config.toml
num_hidden_layers = 10
normalize_top_k = true
balance_loss = 0.00878
shared_expert_gate = true
num_key_value_heads = 4
optimizer = "soap_variant"
lr_head = 0.00992
final_lr_fraction = 0.0
batch_tokens = 65536
Below are experts of layer 6 (counted from 0) of a mixture-of-experts language model. Rows are named router (the router's row for the expert), up (a neuron's input weights, with its number), down (a neuron's output weights, with its number) and show model dimensions 0-127. Each number is 128 + 24 x the weight over its row's rms, rounded and kept within 0 to 255. Numbers have three digits each.
Before each expert's rows: "comes after" lists some tokens at least twice as common just before its tokens as in all text; "mostly gets" lists some tokens that are sent to it at least half of the time. This comes from a sample of Wikipedia text that the model never trained on. Tokens count by the router's weight.

# expert 4
comes after: " |", ".", ")", "s.", "a", "\""
mostly gets: " F", " P", " G", " T", " M", " N"
router:144137125136171072087143120137106139110133126120131112155136138135132166120100128164120111110094145104159116084173139188135105121130134121110113096143106122111101124148114103092090123099114156157123080139118141110083149124108141122185132113131110132126097127118114129101138113093146170147121128088117110119161156165114150172171119090128103123127137198140142132122128132128158108125140
up14:108167104142106159105098134109142130111111162143137119144144096108140149150168149090107137107120094098110167085150116118143136122149149152162085151114112123124148113166098156135140106131107173104100107158143154128125132123164179138146130158119114103125144114164075087155149089112110084154095139127128116117148168100154146160121150157102125146147129130125107126153147122132133128152107
down14:137130125111157150130137152134159175139103142102103093097126151157087117121114103112144101106119137174144121131113152148154122113120091148101099197134132109117117133136089144146140178119080117127141132117157164127125102160116167128119136153099136087137128138113143124127151118128191120075120196140129111133119076116105147161178134101142092093102097082150120128105149128190138127162122
up15:119099121130151135123127132137152125153110121140099122122136134169130129113122153135084146141145114127159093129127167122112129090138116123079095112104178110108132121088111101160068113125151154089101143120113174105162129114101107099111110125132114111143109119147116132123045150143111133135146107140131112108111141180097094154162121099153124106082159157126114161112165160105129110102100
down15:140119126155105151133125120109107140167152141125151133116114147101106130147158142109111147148121121135147177157184111176128141118045125171113124138151145105135167079136121157117085124117070093122175138146091136147121121142143119091127109105151110097113084138156136124142131182126135112133172141144139162156126141113096150144152132136127157104148144097108110132118161132102123136148104
up16:150087141113171109125132127127150119133157128158136155157129117144065155128093076123165100153102136130108113125119176142126103095093091151100139179117120143125104065113144104094113123146130152138136112118137101164143128145127184164103138121134099141100148141120122118116162125081152160155124128112143093157146129122129094150117152169130090135124130167144084151142165104122155130145120
down16:117143114116132137102109171169110130125145122097143131114115123122141122160129122163150127118176117107126152130127119121159134128158178133133145099132124148136093139099109175159133119117131114079095156121133138110097117142141082090131108123097127156120138146078132144141114115114142146169142108109171126113088115100170162100090073116136144168135121101154131098093126116176106127121143
up17:152148106096125080122121124139147081080129137103104103082105155127130159151095104156191127144124108135172132121117164155138103140147124103166117150122139125130110158157115121153159097095090108126092146104113145130145146118131130136076116127125088100153091142128112099129140124128102135120152153180090118126144138157123130106177104112122142121144146139151121137115146134113101100125141
down17:160085157131170135119155140108183114105122124142103158138130143096108140115155167130111107118121159145145148121130172129137147149144096153135106124165158176136095134159108101120117121079071130164113102129121095146140126108097139138135094122142124126100122134094118076126120115137160084117126137143144113096131108124142115127142097089162117113162145100122097140121137157084158123096102
up18:146088115077166153118092105127161187138106145122176147149105104169063115126151102123115091145152131150109132090134129104086138096135102157136110187161158112113131127124143120124105122123134149131126110142123166135092113156122136118128095124105144122128155126124092116152183113128100091126116152085154163141128140161155133159170125144089142113139127104124097165115126118137181109160133
down18:138103139137124159136146126135121128109152106120125134104128094104134112151158122127179154146167089135142120120159142139105094145159138109068100145138126078138085108112137135083107096110102121113131089148105116124097137119075118142114130153123152094162178125119158101111173111136150156143139161131106132134129173109096095145119120102174106145102076095135151109127114163154166138135126
up19:156115141098129104137120137126103132113125100174137155147125104169133159126141160108154177133106121111170127121190132105193103156131133161129098142143125169167137187122097104122130126096122144134105139175143150141101136130138074152136136113124118103160181108114114084103137144142122159099155109122171148111104134141118120127120115143093082124140135098132147125112143152133106162101158
down19:150158130116102152166125157130066128127138151130112157152097149112119111126142125164121149104142110133121124117129142075161064160151156125135128149170128137123098125119109163143135164154130138131129111126132121134119152145113148143106172127175104154133103109102121129096177156161087144137155085136108114139110123105118111119114109119148139091146140092118143129161144143150149142142154

# expert 13
comes after: "\n", "\n ", " ", " MF", " DF", " FW"
mostly gets: "|", " St", " st", " un", " Al", " l"
router:117107131106155124113083145158075106133157171141075110104152137155113100127150099167105121108105125131108084136110132149115075187096177103115162104132160147109122130136114154118159129150095104112123146104126150179132112103158160116079114168097132145115160110148084132112098156121120137092097132123095135157180148130083120113136136121109118133145118104172122181113145118100114116139136
up16:139122112128152165105145122108103133129107137121086078132188146140161161134135113134120124106105161144101128107089129145110123173114184152120102144116138099073090141115147123126157136124134114121141139111077159169122093118173158096113121078151085115125105105161101156134130161098159143164126118090138134128129164119165148087114171122112112096105128157131100106125131113142125116146115
down16:106145114126113156122165145128133139168148118124123110178142119128118137112113145130149154126154113143152155120070137089150152117118151131122098138152160119111095133104099135145165142063119145101117149133100148120115141112117155106083118128132142131166160128115131151127097116133141114201191131166150172082106130129124136143127098118111120120153142175121145146116126134098111127131154
up17:126110101110110118162173129137114143128128131113107165132110100173113134120103126146072073122078082139142160115141120162147175086119103113138118116122163136129118128097125168118168144143128124122131152156144105141133103160128141151113129112089102106131109117151097163142105127112157135095147122145097127160152110158112100099134129135129152114132134121151096091108140149126125136101158
down17:157127130135150167159091134141118147086135115076134132159119135137146133115139157084163116137125094127120114183118126121100115144107117174093144121111176137153143140115114133081128149106143124089164143166138108122142127142136115110144135102155164167107177159116072123102094172122101110105133111099189134113135152114139140150136150132169098140146117133107146107138118135052144107115113
up18:114148105160146129104139107153133146155142120148097110109138137131103094130108148143128154104152137115138139149102107160101139086133119113151160093083101147155119124146161158080138116148092085127083152127118131111062098108135144120119127123132107131109156121174127120087123117150160152124116130084187101111109110126117090168089129104121087111118175090155130147134146138095144118153152
down18:112158109150101124145139153104128172128108125163130095122127094130130174135117116114126139084125083128130134165124113131098142138153135118136146147137101094101117087130133066154136118143156110130102122168111123094120127146130128135112110178141140131095090094113091143123128120153085159168104156139139110147108133163153107157144179180095099152115106178113155098158143148144107078130118
up19:144113161102114164156154150131127101141165182136119118104161121116117145136126114101115141120132114145150101093112120126146125114089132126133131118197113176139140103092108094166140110144114117111144149119145105122147086082123123142116155210136140131102134144157067113158110124091114155139170165126103097162122132077104147148156109113136080126111153158111115127109161172180120129145124
down19:084151095090149113145091142141146123121103101127162118156101147144135062089159112108099146158126129113108150132142140117130095143143135118157137145161142094096097107141161129111126174101138080186117128157113162125139115110151138138130126140177131118122177104162097173146128137105126090103110121124121152126119131117127115109151092144079123091126120102139131133094095096126126148150136
up20:105108115149093138158135167153119137157149145169100119103124134128082114112078066135127141130113121120112169109130184122124128190095104130140158135137158139121134128162135187108162118165101132123140159130158109146142111153113119119123157100095144140122133109106124098156126170119098142131092139093071149137130140133152124100131127091125153112136099106127158143111166164137102166108126
down20:110097137127163136124147131089118132168110168109168114141097116108161117137132126112134038120129115176153116109130107106090127118165104118148118105117159155165107098123097144095149126123132110100143135105104108171139141115132124189145124133116158122114115128159129118099115118117111118111097174163123087124131073094157109133162109118109133110158107097077156136144100130151118140197100
up21:140149103118170048128162147139128164120125118167118154107124104103150116126111149119141127109092146122135172089132119102111132089162133105100118140082094115126111150099134121132161127108171092127169104146135123127138153122099129137137138159131150107147140111139169120085116136096127127142099086141138141086091140112148164151116112125107078158165126139078138144137139123117106117126140
down21:132097153165087139117126115139159083120112102166152111095106133121129127117118076119145109109077107154115111155109104139147150167104127117166203105136178136125143129109123129142119153129115168122069115135108155092110108162128161136149110105137120122151168145069125154126144133147106053116124116144112144121109113110128118116120128132149137100134084099132078123111117106147068125164106

# expert 6
comes after: " the", " at", " The", " in", " on", "The"
mostly gets: " National", " World", " this", " University", " States", " U.S."
router:114144123117161119127128138134105112104107092114070123107116161176108174134161117101123114117137130122086105111185124137117134122139120137158135139122117150152103144145135138156173126104116124132152131150114069133119124144151140174110125152126114125134163100155132140165133127151148144111133121127120104133158159099059170124103111109125129106109142137152113115130149156134111158117136
up14:135078103104155117105126110127142083142099099105133111168112111129125140107147138158122120122136090117166128136105144123152125149158111084165085134180142110102120102147143181145145163151130141146129127086145099183168108176138167116120144136159134092172136087139142157108134153149161100102161107156092145113140104154130128140114163132122161131165152174157074109146195134169131127143149
down14:144127119092098118129116097148108126124118104106109133150139147158123179174140135151172121145136142104142161096113075171151113110161140139130181122127115117118098136128164110134115151119156177153109134152143094147120164139117096126119104125095107106129118121151166112165140114098141085165129161125103131149192090150122168126153149090129130095126144113149140124102102114121169164121126
up15:126133169178132092094122158134104091151105100144102096162116174106114133139131152162157107137124142125119146080181140139098126121104114088121128161109127104111156108177145142152101100156112101126090103102132098119143120126149150150144123130147094134117143122123092157184114095069129147158144109129135100091163159130111149164098147133146134117124119130124138108112144160158152139148131
down15:125134106106144180123130149087138087112132169132152105122136147143134092101072111122163157142103124151100151112124107108134112086134132134128108133098144082149099155112151132156089152093122089141129155163110113097121176148127126151102138169084100137115143111117137191102090133132114133130086155093168087147139142123121143139130147129096128129153135116159163120148117133148112153158130
up16:112094130081105110169117119117131136101152136163134101135147135104133145120143136150125119074137112125155139175128127114099114139145107120114119170143094159173089116100107120138092117115135145098121060135111117107117151128130135135099126146134137103155083177107139103135128129119129182105116093176100139124123095193136124163086127089092118157114131094097125099139150158181155114179135
down16:192159142099150131122139159099121095136145150133143131122144090136103152151166103127162162073136085151139106114160145189169132122151115122131105120144072111144115099121121147108148134173124105128123087156173109102112133135143116077119104125114157086101131134102070170125117138117129125152079149123171105092155138105173086130098135159118140114091126120102127119117099120114114131135105
up17:133125126088165086111141104133163100117118139130086106121132126182146156138137120127118127145099134083120094123107112177157134133110129144133130106132148132129156100121144114134134132171161114162131083137132167109114110121149081143082154162121116147123142157131124075130103159121105139104135109124111147123113121096131134125119111192095133173138107131132093147134141130122127077153102
down17:168154153185103096150108163131105116145114120123136115121137093147153176134151131122169144175136101106136111118133142153121134142088102160103153125133138103132161120103101131182089089150137080081110143169151145140138101081115086088134093126149123116109135154120085122102139106116154140133134152171132162110104144156152161116123154104118124119147137105103109137112151079130125131174127
up18:149094139120136134132135126131126166145149108112126148121166152112111157086141149138134108144165130130153089134131156197148112092143131123116108125102142142090118108192120113115119169144126131172164155134165113139135117150133124158064171122125116155126130125124094105140092105111167133110135111109138119122114167122095126110123125079134154135094090170070179153174129107065084112106105
down18:108141115131154092111096118116122143140105113133109127136138150113148159123110115164108126142102140110131120100135142178149118150147118123158128114148150161110167081167176141140120112160147105119159171138100141115113102148156163108209156116131139129120102099126102100140130159108136107156137088120141152166158164103130117088097100150151137098137089119137100116121206057127084127124110
up19:130099171156175088135144157152157173176104120122148165079123113127151104161143113122094126120173105118135098116122159105129125135135155097154162111114048147109096163125134120138149125086119131130127133162117112130130118134112123150117124146139185079128129106173113061110156130105124095109101136124119147119115147174114123119131096125099083129126126137123153096147168130115132150126121
down19:088123135165125120118102087115156144104128111129152092159110151171101114163145138171144126121131105094120136133133121146142113107143154124128132118171136112127167127124081117133103148130089124106142117134163147095142160160122113127121163109129135181108082113124122133103155076135150158093134124092158134155148107151117175100087141150095100150125158098128123101072121118095114174178154

# expert 8
comes after: "\n", "==", " ==", "===", " ===", " his"
mostly gets: " people", "ations", " player", " music", " population", " them"
router:121112140109109102117129172108111110129098098096094129095128139102142159112149168144123123156142130130111145098131108104117106116112076097117136121110130108122119153130117122077126158138130067112139115091128085161106123140140067096173088146118108150105130143139148096141113105119174127129143173143155107154150138097105116134161120116122136134126162142125155154179142141114116164099185
up14:133133126113098121145119095140134087099135094142137113138066130150079143116149149114124150128144120149103121109117097152129103179123161134110085127146095150152097102132158094160137076115076139140128124109141116143111101146142125124139133173065133118117145168116132153115119129136138145136133106115133169107133072094097126115135162126168130136134120146146137106165140103155094115150145
down14:067140111128109152187134106142126100150135108136138125121081120117106114160111129115118167081150142115123109090092105146136141135134174161121127126088124130167134112131173141121149096143131168151156136116115105162108124127141167164125179151124072109125137138122106130093111140159148159111159121112100118126144138082112114137138152124147127146114117148129134084138143125131117119177159
up15:104133126138127126096147147136117160106113102096142147092099133080128110184123161123132092134088111080168127127131146116111097115116159131139174151125088128153175073148115188100077114123125131151142099108140156111109105109110122148123108163129084129151113136090113131159121104151114130156107125139101088152142138141115129095140178128101140156140154136158075114104100086114204146135142
down15:129191138098156148125140148130182129093124154143162148138110127129126124118157130125171149123169146124137134101102132150151091150189141146130122109159132119132094138108169144115122116112149131132131101109134141177183138136082138127119160092111124142110118122121137160108126117134116119150110103139109133116113159131149138155112095151094131145178126084130117127146080130104098144169098
up16:157124118123121134160133148116118121139116125116161113150135108144114129082139179139131119137135090111121137107118131135123147136101100132111136112166104144097130133126137142125124140166132080182127159059149118129133110178124147134105133155149150156117178132128123129119090099121134157155134133122180173143120082148105120116151126102121087088144122142124132108128104135105116087174137
down16:089125084161099130124131134086155110142175143171114117130135128145179177156090097176099174144126166132143161114106125129111137122112127090100125131101168139104119082087088141144110122152152172117123159162115086117123127120171108117163131087115128090162105116129094157143128134161139104157137115122108134090141158157148130126110133157143096124124139110108105102164107116136102133109152
up17:124118153182122149077137161122145107095124152140105115094128116130195124104178133107084123140132138156166150152107125126147139156140104166104155131109168119135116157144105155144142125167131121113131149113114111077117101152128150142122154123102110086123121122128143140202116113160132089133117146153122144112136137116093121133159136091144144144097125137102140132126137118124122093106138
down17:115114124121127167106155124138127143134129154096145115130159096147141117088121141114142146151130130125129117151167136109145124124154110166129174131130161122135163125098127129091142158112148151127138135129118137107148128147126109131131109113136124152117141134083130080126147096146124123152128179109079114124144107141090140135155099156156144148120113157104149135166155105175127101155124
up18:135116102084156062134131142159128076098099130074119125083146116087103140095165151109131167092126163144149132153124144098143150115104099119113148106085160137113121137117169133112087134119149150135100115141105082085101136110142105111182108103114135127148101111148134152130141080162119102127112113059136099133167111153169148138132166089103118132126137106134101114096169147138097160124156
down18:110160160149151134096117117149117131112146132140138135103150158118142114112175097114126172085132178136139146170147147112099118126123150104127109131115107161146107100144082126140109151123107146127129129118113154150125136130113130133154095115145099050074164135116135113107134173126123099100141130102133121147143079116094102132141147114104110088137104155132142120091136121096097118110099
up19:108141165099128126151141157158123133126145130161131118087119120098126098073120123188109129112110120113102132143130133131147109142126148099120122120121109134138108146169125114128143102137173132128121103129150123119106105151130079120159119123122143136139109108170185126153097145100140071106143142100150125149145174111136130098098113074155105119132122130087108130167178149141128147163155
down19:129120122136108124128100106102130144140115151143163115137108142133132171122096107127136131129128147113136171147114084126120101173110119121135117131105106106161145116167151107171148122126099128115148108115133138176148161135111167120138116128135162074140118094142097133132131134136102148190161085166092107139088137117134174129154092121094119127149104137132145095102156163149131076093157

# expert 2
comes after: " a", " the", " of", " and", " with", " for"
mostly gets: " two", " first", " more", " all", " three", " one"
router:098126130095122137122127093133079101131124144083131099125153140159115102100133146118114103112150122151100104117149113114110120101133119158215129160101123110120121173095111151118130122125139097090161144093103098080141095134099144140136176101134163086126144098165159118123149093153090109138118133118172109165158126113142154137134161111095120096103129121164119131114130094128108150179143
up14:129149199127107113148126094131099125122152120090126092137127124189102103121116099132126150150124142116133135164151071159129101125172097116109131136128153153106102152138147167152172095131156100138113122118147130120120083129085089159125127112158167122109130135166119113117118143057145096163125111111179151128137124132134146160101129138146156121127104155115090099131118141139095147137139
down14:064118130124146163100121112140131185132131115095133105113120108128101142087142108126150103093129136119138140108112130094102162081106104147119107134131152110161155131126116130106125141106128112129135094112139110143154150130150138151122135126131128164134178130092130129166069120131111110134108133166098136125103106150125126176129157101141169152175167138153131139112132150150196109140130
up15:130148168155191147134128133114109105153160102124104132090137116122171113111162142169096090089115109144130117123138148109137158133099115095149153102130111125168137140155144128132092140055088093103130119090093133114159124122095142103099109145153187110178115126145193098141131135130136125119123151123145122120172153118104093130128144139100135134116140205134200096153102127169100102101142
down15:083141159078125189085161129110118154134128096130110119111177121119109154180155038121113081141122139110130104120159128148130116142130139095122149145095073099152144151129134146143108108158114113117129170119129103133177136144127153089134142172130105135148107138106153138153140129162141106138149152157117121124116131120116120166131131139174139120125133132121170089121117118129137147110130
up16:131151141148094121143161156146083116087121135095115157125112140107120112107158164122124122161139140157131110158117071063133147128110125139105136118133098130110177134129103151123108079149120128143174151129085149102156131125144137142135125101133113091161154179128083109113124151099080118089132077069161110128095117093146123134114164134130107164148087142151137138120112104144116091124118
down16:163139118107165103090149108092142073156137110065156180162107114113118133135144127080178161133135125133117149125133175162112101111178092140134127111113158132120115111130154140146079153161158128147101132148119119164110124113136124122129131091092119133136097123138151152155126147143148144142125169141104135114147145136123153057106090130155139127106136131138069179186151129100140094129143
up17:084151148170139100138144130170158137110092118141140120156146125140170124084143164175160130150100139116103089116102095150154150124116163109104142148126111099119123096150109187136127098102188120108127129138133106150152117117163120101133085134117159095127137087163109125077137116153159138120122125126100104112129110120102102168134151131104134158143140130098132165097178100054105179117143
down17:169126132126132109111107099100138143091137120085111123098113136150117068125114109094117177059120128116120146088145120139116124136169128111129088097159126136113086157134123130102131094120099146100081160108075130117159095160134117146132178190165168135133131105126128120160188166129116122139152133121126106133089143136186158153110094120121127103134137123147139137115154129117169132105120
up18:119086148093120153125138145086137106120134118123120110132118079100179139158144102146156115097161144099108084102142132085114123105127127148142160099139130124113102157168146073127165142140126122096130136105140104091159133154112128101164142150117158068165089113114158132113150095115136145160139135111186177142112152088111164150124122133044160097138114169133144149111175113119138133117138
down18:102183121128134107122133109154110162110130163142100139064142166137132133146114122148115121200121104157106134130108126092132104137133124114125152117153118114183095112126083140126070112111132140107132174097109103145094115128146164128117105154162110114159167133104130111140135134172128166180130125161137144117162137157126076138093142110129131126155125114092115128140129194149094143100092
up19:107133113087121123140117144122105140146142162100111137136149096114143149094146144161140184143155171111104142125080143134127122147106166134134172118091109112105126121129126177117113129163154108079108129160133127131115111161136143137130139152101157101115114070150131116130150100111134148121108114174099122153130124103097159159134165128152149136116125130118148120131125171128171129101154
down19:126158105143138115156150139124144125136122166142068101129119103104148154180110164127145175078069107139105144084169111137124126130118144150097164115140108135133125100092143117116125116183119134106128174089165130156124146113122142123136138139174099128123126135121112120127129120131147140145151147155066151080142135151136102138117157107098098147144155141149136121074111145141184121135100

# expert 11
comes after: " |", "|", " of", " was", " for", " with"
mostly gets: " their", "The", " his", " her", " its", " Nominated"
router:058142106115113154096132103143090129125122148123130136118129093137102141144132143129077114136129143092057141120168130136124148149154105140175113077118131139123112111083127172158118133131131106099111156085123149141125095153115150137100150134127155118143174080132156094148121100131175146109115106123107138141143087068108155129132090093156143122090145128104129135118154113102152132133163
up14:119105117124114147112077145108100142107153158094145115108133109111157150158161104149100122116139133091128165136118100122101125138108129121103131153080133089090082128100122181141081127140164120135106131113157123105152134172112116113138104133125105111122120134144113110144079147124135138121100136148116108123059095096110144117158129168126142084147099172091159149109103116132181113120141
down14:100154148100080137106138127065095109157112148110150102113150149099138124099162126112088159163090115114158117125091120110123192095130077083103095136149105143131110126147085113144122127117145130109119147175137130117152103053143159096124109085134099110125116138102115142145144121108121094146122114120137146108149108143135102097086101145143132129116116133111142135110143123109161116096144
up15:136140147117143157099106125126124144080162190121140162121123138060118093129084125096150127137086166139104116109092129121102141082101147141119100118112146141141132109123115113104163181162134107085124085117135124112117180190159140126112142096153141158091082129115122164123122129141178178106131152161111148110143133109132144177158134128116152128151139135102114117129119162130130116155123
down15:076149144155152108105171137123127095158131141123119130162140144138076143118114127144080118190170134123161143146164129116168125122133127144092155141108154114134149153105125127171112128101092131168097090171138127127078153127104105126099116116145099132128129139123131113102125122136092093107125111106134097123107161097088115077141147154159133117140165161092170155125121122172101119089143
up16:087164167142141124172152135173109154140075168128176147162145153149152176119129122179142127132144169102120102094147110165139126124153100082152140114141121144084125123132136115182138148139109116112134119123159089115105140145135100140134169144144109148173143113132130097157152135169111153152100113148130137100161134145150156089107138108077159135144082146130118167148130114086143115147137
down16:101154135107104141113114133148154163111146161163164132089095120099138143140103146148129148098133129148164122168137139111096062099091098088136134149129140131110096115087128115108120147153115142104116133185086094120135142108120121119174092132143106146139149124121172139137159099155053126127151128137182130112145094096109109133132180129129125116110139142120136127128151136141121104127148
up17:103121138145120135149168091107135120109156141175120091071149130103155147131111122133134135126102171092094138108127102100110135156129130100117104119076105159115126106108094208143125126157105121137168165113114132149160182123166096121139126136142133114133114158141111116070127117117138171183127148102110157134122111174102111099123143132142131126131115118120138131169201139110128115128113
down17:119162113162104172105133112108131111110101144115107103143173107129124109096129101105130121133112193118134107141163087096141101134152131124158161125166172130144090163108096121130107154127125105113129137111126152098138141120118141120158141102155170135085098116140128122072101100121109125126186062130163133087128135152120109128085105123112134126134125102154138115116136140135101113140156
up18:104159109136131178142149105152096085093150149131147187135111113154115113130097107109128152117087126072124141126139102123138154158165099117106148148140132104105120145148160122137149103094123142124087134111119134119142101105174112156113136174119099143154157133137123124137138128131153135120110167116109139147191122120140179146130112084079113152137136079136102172151152147112117148106135
down18:116123138150108159133146090134085159168136137169116147105112136154146117095167163129164153154133121117092188143121123108173113150116097166093106161102150114122107113093175097097105104086131123099115118154114112089096108125101139143125151157199134130119101122155138165122132132126174123119165121141167134093130140138119096147151119127146095189085118141086124108113150132102120123123127
up19:149124089133104155100096159131167121112101128116117138137150113122150156133168106173065135134075113109131154159189101135180152143123149127122103107102106098129128130096115160098119112134090153112139167151138133127123113107125155106146108101109112123137142140088124162098153129159193098127136144154114097151130139102148120137139109096107101119127169135150145137141138137079144129100151
down19:124122168103137165116145163159122121142125096149159130156147152145123142131109095116134141100094138114132132097138100097146121111078149129120097148145107137116137124131112140119137114146131112122127161133139124147111140164166132149104144138118104156113158107177123130081116124126130158099175089086097166099093087126162107173155111110124128122094102120156150158145140135113131062122138

# expert 9
comes after: "\n", "-", " in", " of", " by", " for"
mostly gets: " O", "The", " E", " An", " A", " by:"
router:088164102118158152090143156138156124108122141126118116127124120108140130153122173140103157122098141135127131109141074127134133121163115132112137144085123185138095138108109158181128142124128132101093107129165136079085117127156148087135136094096113092116137161128108110094142093134130136137125167096134148127152135120123110101104122139130113064115135101131170137119133139128178123156099
up16:150113126099132127140171095104161149095120124138091097156142166108138122095133139103092114155142120089112237121123138107123118175107119186099128134131135155109121103137110167107125115128119124138141115100168119172088133096113140120135138131125136089142102115155078160136127142142159147157087114136115136120142141139149139150110140150121101122118125078136144136111179100119098150149182
down16:125129116104131157144143121175100157139114135162136106161120099167127110110118147165110153105149142126111154158135163127096126101148129127091107129110123136129137119162126114117143107076106116135141138117132097114130123112119130139166126150136128108124099119150141110109181124112106162131110137149100093130149050102111128093156161142118155117145141155185137118124135120126135138132135
up17:067141143173144119095129152134179127137118117127088115157146116144167107100121149128112143146118115117131117152138123123126121111132110134094136102101166139136127133122106137169168127122129119145126146136108113095141167121118096138134122143132143108132159139121142115098126077107166143170157113160121145195120157122098131158131089148126158173120111077170185133107153113121115172102100
down17:170145088176132110142127164124098096093131093145150135153146137117082133132138100121150131113110102108122117145124071113151140127126113088123123176125147153120094160123125119111134121163100139178140162120168141131127135138161137129133138076123157123119155081119134154161157081108117094155122154099166134159102131117137144114154137159156162113108127155164138102103101144180154147145156
up18:131132116127124122187123082168122058127145132156080144149122097092115114145155157182117187110116096115145121117178099131136163126150077111099096127155095153093138117124110093123129097175126136129132125151115151127147100146156094121144141118151120092117158136078147157133103143138141141175161104151136149126087097129145111087125155111148120105127119088115141148154153139147117135135148
down18:142168121121154072115137088105142177120168131120094145128127136130131132170129149164140136119120125116148083140112107137147112142157142106142129145148070108133145107134127135106150110103136100105093115096127155119161107124110151168129070068144155121135127149130099131093126179188143107116082147136132130112128113123120132132087143100138155162175105119107054134153140151088169142110116
up19:124108143084154140127127143154079133093169131166109151124130141169157136179140111109125120111164126106103140095136131115143106115128101149133124127082097153145129102143126160141182146115102125099119124142094128159128150129141139159101094102131157118097131137130131115152177128099135150127130072104139154093142140119143137076121128180132081121177089095157137125130139130154156128137145
down19:142113152092177112156090154081150124117106129169123162120160138159112152118142134129092111095117106106151126150144131152155119133112124093105177130124143117154138133115149091125092152143153091156137180153111144106125133138114129104110122157141125111139133130172114131155115138123160162172099150128137150106120116171154101172149177125129157149152150161114077125130095146105114099143166
up20:136185128106132147145121110104130133111106123125142163149104144123091150129117154115135124134148089156081118144103135178147143113110129153160129171120108211120093163150098109142149150154114111126128104133150092118103117143110127102127086115150100100126102141090113123135128108079087171150131099132127122126131167074136145158136113122119161104126123117122142073064151150115128117155144
down20:130149137099144124124076121120112122139144144167135096155090121150164084103139080115112104135109119126131147177146153153161164114178086122137165129126160120160157124155108114136133187149098106135169135137120112124117107105110104154111129103141115165156166127158128106139131141160131126130117122135161127151132135108131125164050143125136149160117134139086110136074130108095132133151156
up21:097130160134150123126170152140111140115137117102137121124117118110127139086104166124140139141116104155131158106132172121159114156111121128099105126109101142168177111197124120110165131115093138161099157107115103126094136123129151128153133116119096090154118142132136086105119128101129135107114105124141124118191139122132100119106092170135145104153136106118148147107126104124131188151123
down21:104118113138085122171139104149124109146150112160133122089175102074136117120127137114143096125118132145103125060128158143139162144113104083134133131094127129121102123113122168109143133130133125123140173113162128218145103144109130118133108136120114087096092102100127098162143135154110107137119138158126109109111096136157120170101108105164139147103127148137080098132122165123102144169136